config = dict(
    d_model=160,
    n_experts=32,
    activation='squared_relu',
    normalize_top_k=True,
    routed_scale=1.0,
    balance_loss=0.00663,
    n_groups=8,
    groups_per_token=4,
    init_std_router=0.011,
    lr_router=0.00123,
    tie_embeddings=True,
    seq_len=1024,
    train_tokens=566600000,
    dataset='wikipedia_en',
)
Below are experts of layer 8 (counted from 0) of a mixture-of-experts language model. Rows are named router (the router's row for the expert), up (a neuron's input weights, with its number), down (a neuron's output weights, with its number) and show model dimensions 0-159. Each number is 128 + 32 x the weight over its row's rms, rounded and kept within 0 to 255. Numbers have three digits each.
After each expert's rows: "comes before" lists some tokens at least twice as common just after its tokens as in all text; "mostly gets" lists some tokens that are sent to it at least half of the time. This comes from a sample of Wikipedia text that the model never trained on. Tokens count by the router's weight.

# expert 24
router:112094124155114057120095148146090123156141158092143138224164133146082116077089118052084126078152123093168147118114144181115136180139128075185125061124146163142132123176129085125077164142134082166132157151143165161169118161153153166115128159095142124094103122143083117155133111171166125146106136145142158071067135113115112074108098134158131124106136115099130099113147160079142105132166152088107166150122091073136193081083144126152147122203177134073078133177083136119158129168136191
up0:170182098114169107112099123097135176125057141167090144097065160113129186173136046150144148100151140124071130172123120109138172164182145151125176113147158075146162166135198168117105145161091109182110118143095170110158106178181108137182096087128095123124121068104147218164140099105118180151136119079126138123142154116109166128092131070115105155159103143152134147125108105142127088115134107062149082116116143088147087111153170138121109155151104106108144071146145143102105209173098153
down0:165067185119116129141120148125104117099115049169160178165143046087108122054119154147088113073124139096207035110105161161164103084147141151135082079153164175124128145150109112136118147093107089133097171154114128173115149161154173146174128193059171129136046158150107131126115110130103121143132116158118144092169058136167142118143178129159181145102187142125125153115162164145095145098146150098123174155110147096147157114127134113143135106126175125088169168117137111129148123110112180
up1:164129148199127180094172175085069106134095128084081109107103143116128094142122128075173081152122115138110082150191165115173095121117122132123112144117083160151146121140110097134059121114155042081118130140117130149144129138143164164103196163112174130130157130108149116127084149115149132050105138152070171119170116089204058138071132203147147190114148143086134165075141145144121083133112118127119166087122108126119139143119088122159111167136113118148127136037180131105085115173105108
down1:147099123200090131121103146200162123103119142090099080125120105098115098117102122113160141099122169112084150126095050148132089142144114140135109146189163085164111157125118127140144130136154133158129088097140077100101157129149161120107192131140117153126171073144091101093155138096105130115178104112084162094229234142133116112126135054099160156149152083090068126105135117176080152119167067144100125139151103124127175111154103114111126132181100132181156113131137096125157119220187114
comes before: "of ", "and ", "in ", "for ", "was ", "to "
mostly gets: "ation ", "University ", "ations ", "ment ", "ity ", "film "

# expert 18
router:160116104177081048124103109119175090222093119024120117172132177138142132153113150129151129124162117047085158099133151150112155124161096119119107079099108129111110191118100118112152114130123103085159111131187115109161100131108105166176133169091095107100126126128132156097111111154149128113174095179180078139153053135116121138092101141144100152134145069105122094082216138104201115158146073111103155135170114143084135152084148110059103129129168142131095127112112133091130131143151165
up0:186151113055114104120144172118114119132097088125128167139149137169172099085072146065125070091155104104120125158204118145135130142155171161196088155084103119115114183140129142145107146169110141103124168124138092074122122140120110136110165140106102108126125119116098092077123156176110079103113118143172118103169150143103105085125152082106086174111114009088141108132115071139164126109120143153151167116126126108138093223152111132099107160152127097127080173099095130170162056076155171
down0:120159096107100182157161136186120120105080199110166081094125162130148141131105160133139147094006133161184108088135064130156134138118123103091129150149117100120075139160103119176131154214164141140150140122131075150110069135163124140150105080107129138124141124111121137172168169141133113086110103097169117122111132150164121209161173099084157136118180153091119138142110125108162104104148062140143148134086146237151136145174059156131152108130117121102156119103138145082130128143112062
up1:121123123122127140079157118146139142135149153076166179125151122111140161107135067111131112097159126062057090104158113101122115162123166118125078105124107132141152145126185109156110136151102152177151144152083155145175106162114133177122127164156126112100113097026148165057142170079140069080147108099139097124134112199120106143123098179127136092139194101127183140152146128126174173132163133160111126117142162106212147096116120098152165175115178186139101170126120119102161198118065203
down1:122116133120181153162210118141084131093125112144106101110083140119149173098149105155194156156121158118157142154181158189161104122100140107194125172131194116129159092098075081136133087105186143175141093126089197080121129174152120131155052132078077163092177103116151106133104109136145133130162147120120138129125167127165187148106134181109101102156184103205168137130066157120110106081099091138111090120150157164131159120117131145136131135158085169153093142159170199129109113110119066
comes before: ".", "–", ", ", ") ", "\n", ","
mostly gets: "6", "3", "4", "8", "200", "7"

# expert 21
router:128172144148113121101049175175150179198124155065132129134176170127136077089162105147184131107082146054088141072101196138116106110141112109162198153122112145132106148135110079138157102134111154112091192123117180116120124172185162108116161163176111100116103105147126156158115151177130140155123190146147095150082141128104165124092135123188089107145151149099116129102218117126167149182116070149134145166098102123082139122134196093095119172147153125113107107179134130108172160139151128
up0:070125124112100124171158125137121152125088129129172130162103162100101157115107044165187097128117112080128127170110084109149087150166145139110109077134095107057101124104083117079128118141144163096111147195141152144115172160122066140122144141139040139127141169126173100102119170062094197128119147142136139137125161102098136148097129089188148105163070132125113143108106162108131118098156100150182140062166080114095110148154103014155099123100181129114117157185105119083128136095136172
down0:110128062181176135103097087131075172132179136128133126108085069082132081154142166110168164144215157100066051133113113127171076147134135113158148130160102077160104088128110120160137140138105103128105129091137120137112092068144095127150133132069105109144131164159128159191091089183155082120120093125128189167077163088106160155093110112158088099107167169111100148166117089142141111136141129130174168141111174110058141125143092194118156128156117110112096095167102174145122094120069096
up1:160193130136088091121114144127102110113162122108200118063133036160149069136117135133125119121118136113072111154136094155066107085085123158105193190145162102133099211164095109150113087178161152090187193112107131154135087136169112101120196101150071116093102135101165117125098136142130134103129120144116089088085102127093188162105070074163142079152133130152131144173115113123147155141157133142161114119143105102172149155068179134116128143143120127135118149149099081078105185177104150
down1:175113120164155135164139089181158158121064152097095069144083106153104156146205108118156127145131140171160120132156139145089138172120106098122101184106134126127148097186179124127164167118095148166100196130125123116161142108151159171102118133147102119176172144166134128143171134119082160098133179128163116127149165153185108166138078160114115136122125042093076126043120105109090134159084144066131081115098161108095196165120117131064119106094103137141087082118107067100107072120106086
comes before: "- ", "The ", "\n\n", "In ", "\n", "He "
mostly gets: "== ", "He ", "=== ", "). ", "This ", "\n  "

# expert 22
router:104159074158098073159122132164185167144096120111130075139162128140135119090118130160101129136130114102104135146125141178130119121134126095151144089135034117157083135165140133121098116080096122113172088117123177149183152140172156124107126107059142073172097123087141166137071085153160107143148162142146138082085030080145184100120160144153100129156118144114171081109226120092116081163129042099137139080109143099162176161104098107109149103131142116089085111172185111143141144152129131
up0:067059165138126127122148056188111142120094109109082104107131128128045072097138168164099093127155102116161121133159082049103161110107182087118107163094129098129097146156101113125123150150125128170094134126186182113123089144111149112153138126136154140114147129148171107146107065182168156093132136125115124106154077095170186086155151088161111137114084132118093112157182143171167135111114125117149192130134050082156107139111111091059095144100141086133141087150095135134115099071143210
down0:076169187147115115142140122094139131096118118088124139171144102155143170163137180158144115095213134085155136141151137176098129159178140128210159114126222118181139183089126141124107137156123138104105106160188124119147171136141085144100172137097195136092185111120145121178149119108129129181073130172114206143070154150163092138200083130131120196112122097087139083136103134156126108116155124168086141120098127144103138140060116153096115148175127165109052144139113157105127122127121174
up1:114151122165091076132080120095135116155088117128136148115165130042128146119107095157134124195169153093199146102137139144194146191114119102070155162141121059167143131166165131160150121126101172221147143134131135079115132086197055145172109127139161136145179156073100149123087117151139073131164195139163130092117094138095101087168173158120197158119150136155112125137137133078109156136138093085095112091176129104156132137090126137100144174144111106081127131159191119102126135156084120
down1:129178056130119192135149099142138156087035118137100140156143133111150139044148111105165162139166114148176148146091123127182140138136132117044182081158166121130163122102172162148168135097113107188116157089111097163157158126106074110174130132098127174114213152114108111130128141117183130123145190182149160126141123176147191097145151159098077150074129162078129137138206108058139113139170158110187096122175124104109131112119119118116132130098108126123150182115081108138107127123119107
comes before: ", ", ". ", "ing ", "-", "ed ", "."
mostly gets: "time", "season", "year", "ship", "form", "hand"

# expert 2
router:134088104162114086111091169148102106170084150084146127236165157142096130111098101042139116092129151094171160108143169137135113183159158068156154108128142157115134116147110114103093173082095073158112133125158137134172125159134137163101135165155150117064084104150117107173177088192122119151107135139128146111089134157119138125085079126133168155125099158090090160101112129087115143100099129126129146174167180107114196099119111133128155186196203179098084134139087142121150111179090175
up0:135108113169140134107119092124141073144088145105132054113143122129092104164127133065110105120155139114115158109143120156126151178135150102084059108149118203128191167144122107178075097068043136175155130148162152084130184157097118180109128177129133121091120108116130172089104083158116176128103116140141132077138129091172106153105100139091129156127094092142096154151129164169116160072176182117059197163144140117090151115106038154131114106166123130113062094139109126103092115159152177
down0:130104142185168168140094140149143100115144084147086133172178077149079173188178166132147150092221169175127128116106075120086157099088121131135109113112126167112137068116160080140150110110129136062101173078084136142158095181111146160156119103138100144137123082114119112168068101067156136083111147102157155106065137094113147117103201093077086089120106086104089122080112160101106119172160124107068075136070133123126135095098149134167157147116122125105088136078159128122101118165154116
up1:097136141126173135131107190110191131158163129105166119110192105129046136162104134135104121112091148121129152130163139196128118138074121191152185102181149166097146086106173117101072110151091104159166139142160137100136074153083066196158133047140158061071097111073148125073124092111084082110141156152112151123122134133160135116097129110153127135113119162092117172032148144115120140171169155109144115130157133092085158137101149083106156191120167151155087119148145154129093157119119116
down1:114164198105100126161159151110131157140159110073135055186146108111146160104069099115115156114057110135093142129135135129124114125150096135106092128133162138148129129128137100135212198151189161081181134124134154130152125115116127153119116143118146062118119129094155105086126143123114156107118084092116164129128073099156104089128104145070090157088130055152105171150117034161223099101160182118104141109127128091142107082074165186090139139112095105081075116128138065126138119113159090
comes before: "| ", "of ", "(", "and ", "in ", "for "
mostly gets: "ia ", "ations ", "University ", "os ", "John ", "de "

# expert 25
router:109094139097108099113097113134096106159141173116146092130150137214154109111138190040122075126099130095191157121103175150131127149070117083151132060053088128157123131180121126118102115143113101144108133145155190154148116113130138165158184111109089139079124088141113160138124104177195081143101182076162132116075126122101149113140092101164167115128109110112137098133150213094182156154171137094067150117094086093114184136108124140136137146142139122035088133147140131092131134090146163
up0:126107139151148229122114079166129129064119105101123098087115175134165177142084104133133099130094118108144155118096086170100119144104108137149139133089109155119122106127103079073139103152058052101150075117109147138167122111139127179083043082109089125141160103068145103108145105110138118133118103126111138090095152155173172138122161179106109113083090168115176167056088107130074115188077164170059145145143142120108100105134098118143061154156092113110124160046104129121117133117129135
down0:135107091146169050177179101164132123073156158093093120140118102148078148150118147117184071119161114149173074154142148139104106148191143077122135132161185145181148196123095144173178148034135144079106145144156106131090159119082181155138135113128098100139124113202123130142161148143142082158142167124132122121132156110121135128202073131088145113165159108115092141169154102162107130121123129191140147119161108152075102146150122154152134115155125135129204105198129155067115105164071098
up1:085109155101143115133096140184120146077146194156086115142176118117152148182160185125133143110118129134156115154128168190169181098077152157152161111168109153187056177129145122112138088081174136152088141171166176086144119111105131087158159072097134105125118089125134166142096108082125112144072090113158216077158114099130168151142124136134173119167123119138140085189158112098099124145108149098118152109155160162113115129091130184076092156062151111179151107094115197147128117149110190
down1:119125073152123133121161118095141086101192164156158109125169137138181102136090176151181156100130101133097137162151172151095150085127101143116107165123097152157159120155123167175160092114188154154150137197120214214116172166167160118147122166155066125132093130128139171136104120102121137175110166066156150099207162096166081131083127086132164154101144135117117180147132143122148128113140167116173105134122155094150104128071115169178180106152123076111177200117159073127095133136160133
comes before: "of ", "in ", "to ", "by ", "and ", "for "
mostly gets: "American ", "ical ", "ted ", "other ", "new ", "ated "

# expert 8
router:137093171128138107144123178127122125201063109094113127182136164156126104109139124128083129148159146124085179135136142234123135134129065133145151087146093144113100155154118116140091092142157080117164136120145138154165129179112119144127146157066094114153145131122086182122126093173124122140140139168163035126082032093078123100083133106203126156119126142102149120083198134127159128182101092054118160103149110111132134164129108094074118114137200107097083141117132129112081171165145135
up0:126103141089123101116111133101172136147105158151161131144123038171169153101082207140129095121135140140116125150118142195080145195157164122166142158091124119098153156142073122134146023120115075161175098133065161172087147095206111119139125122160190149156167126104121113155163161152114097132165163121130096114128141065125104107088091189055087102125184142117122107076133107141126068151107108129110162104095141094157116177144174095108179087128138133122131155104138160095164113143119161
down0:196137105093186113124099131108091132070099107138086114147121058117144141114138142102124091107136175088143047116111065109120092110090167141121161127151103067135144160098125179155152198099103052102077084139143151126133144148119070094155194134073065133144119144133095169136111123156126125126113105114134082152159096162121116098096033149088139134124186154154137169110143155171132169132137130099124106117144163109138138084161084074102110089067137099134097136208168138144114132147175152
up1:130141120179173137152111084119146123142087104095132085130115144146125140074079132140094091083149133139116100115160102134142123107185116169118129132125120174215099116167096063163166095029101057103094088134106136143128093121139129168096159143119171101189115136131108175123106093118179085132108115120126048085106158167118131130111119105141181161135148124117094117106089110131156132174098092107013158145123089078140123179134177098095121089143142143158166146143108113179092136189158083
down1:110203180159136110153138086140073089097150092099164108198139126118045099048119078090084124161094115116146124077128137138103134096097166104143091148134125137132110144158179173075205128145143109123173110130116078096172135176133059174103205141150120108113141098124133143129124146123113102108134127193145154180153073142156134113187136169132163152108112117146097121174155200130177116161138129092127107119090133123124132156175104119114181106101115160154206066162132124124122123090126144
comes before: ", ", ". ", ": ", "\n", ".", "'"
mostly gets: "tion", "ation", "season", "time", "tions", "age"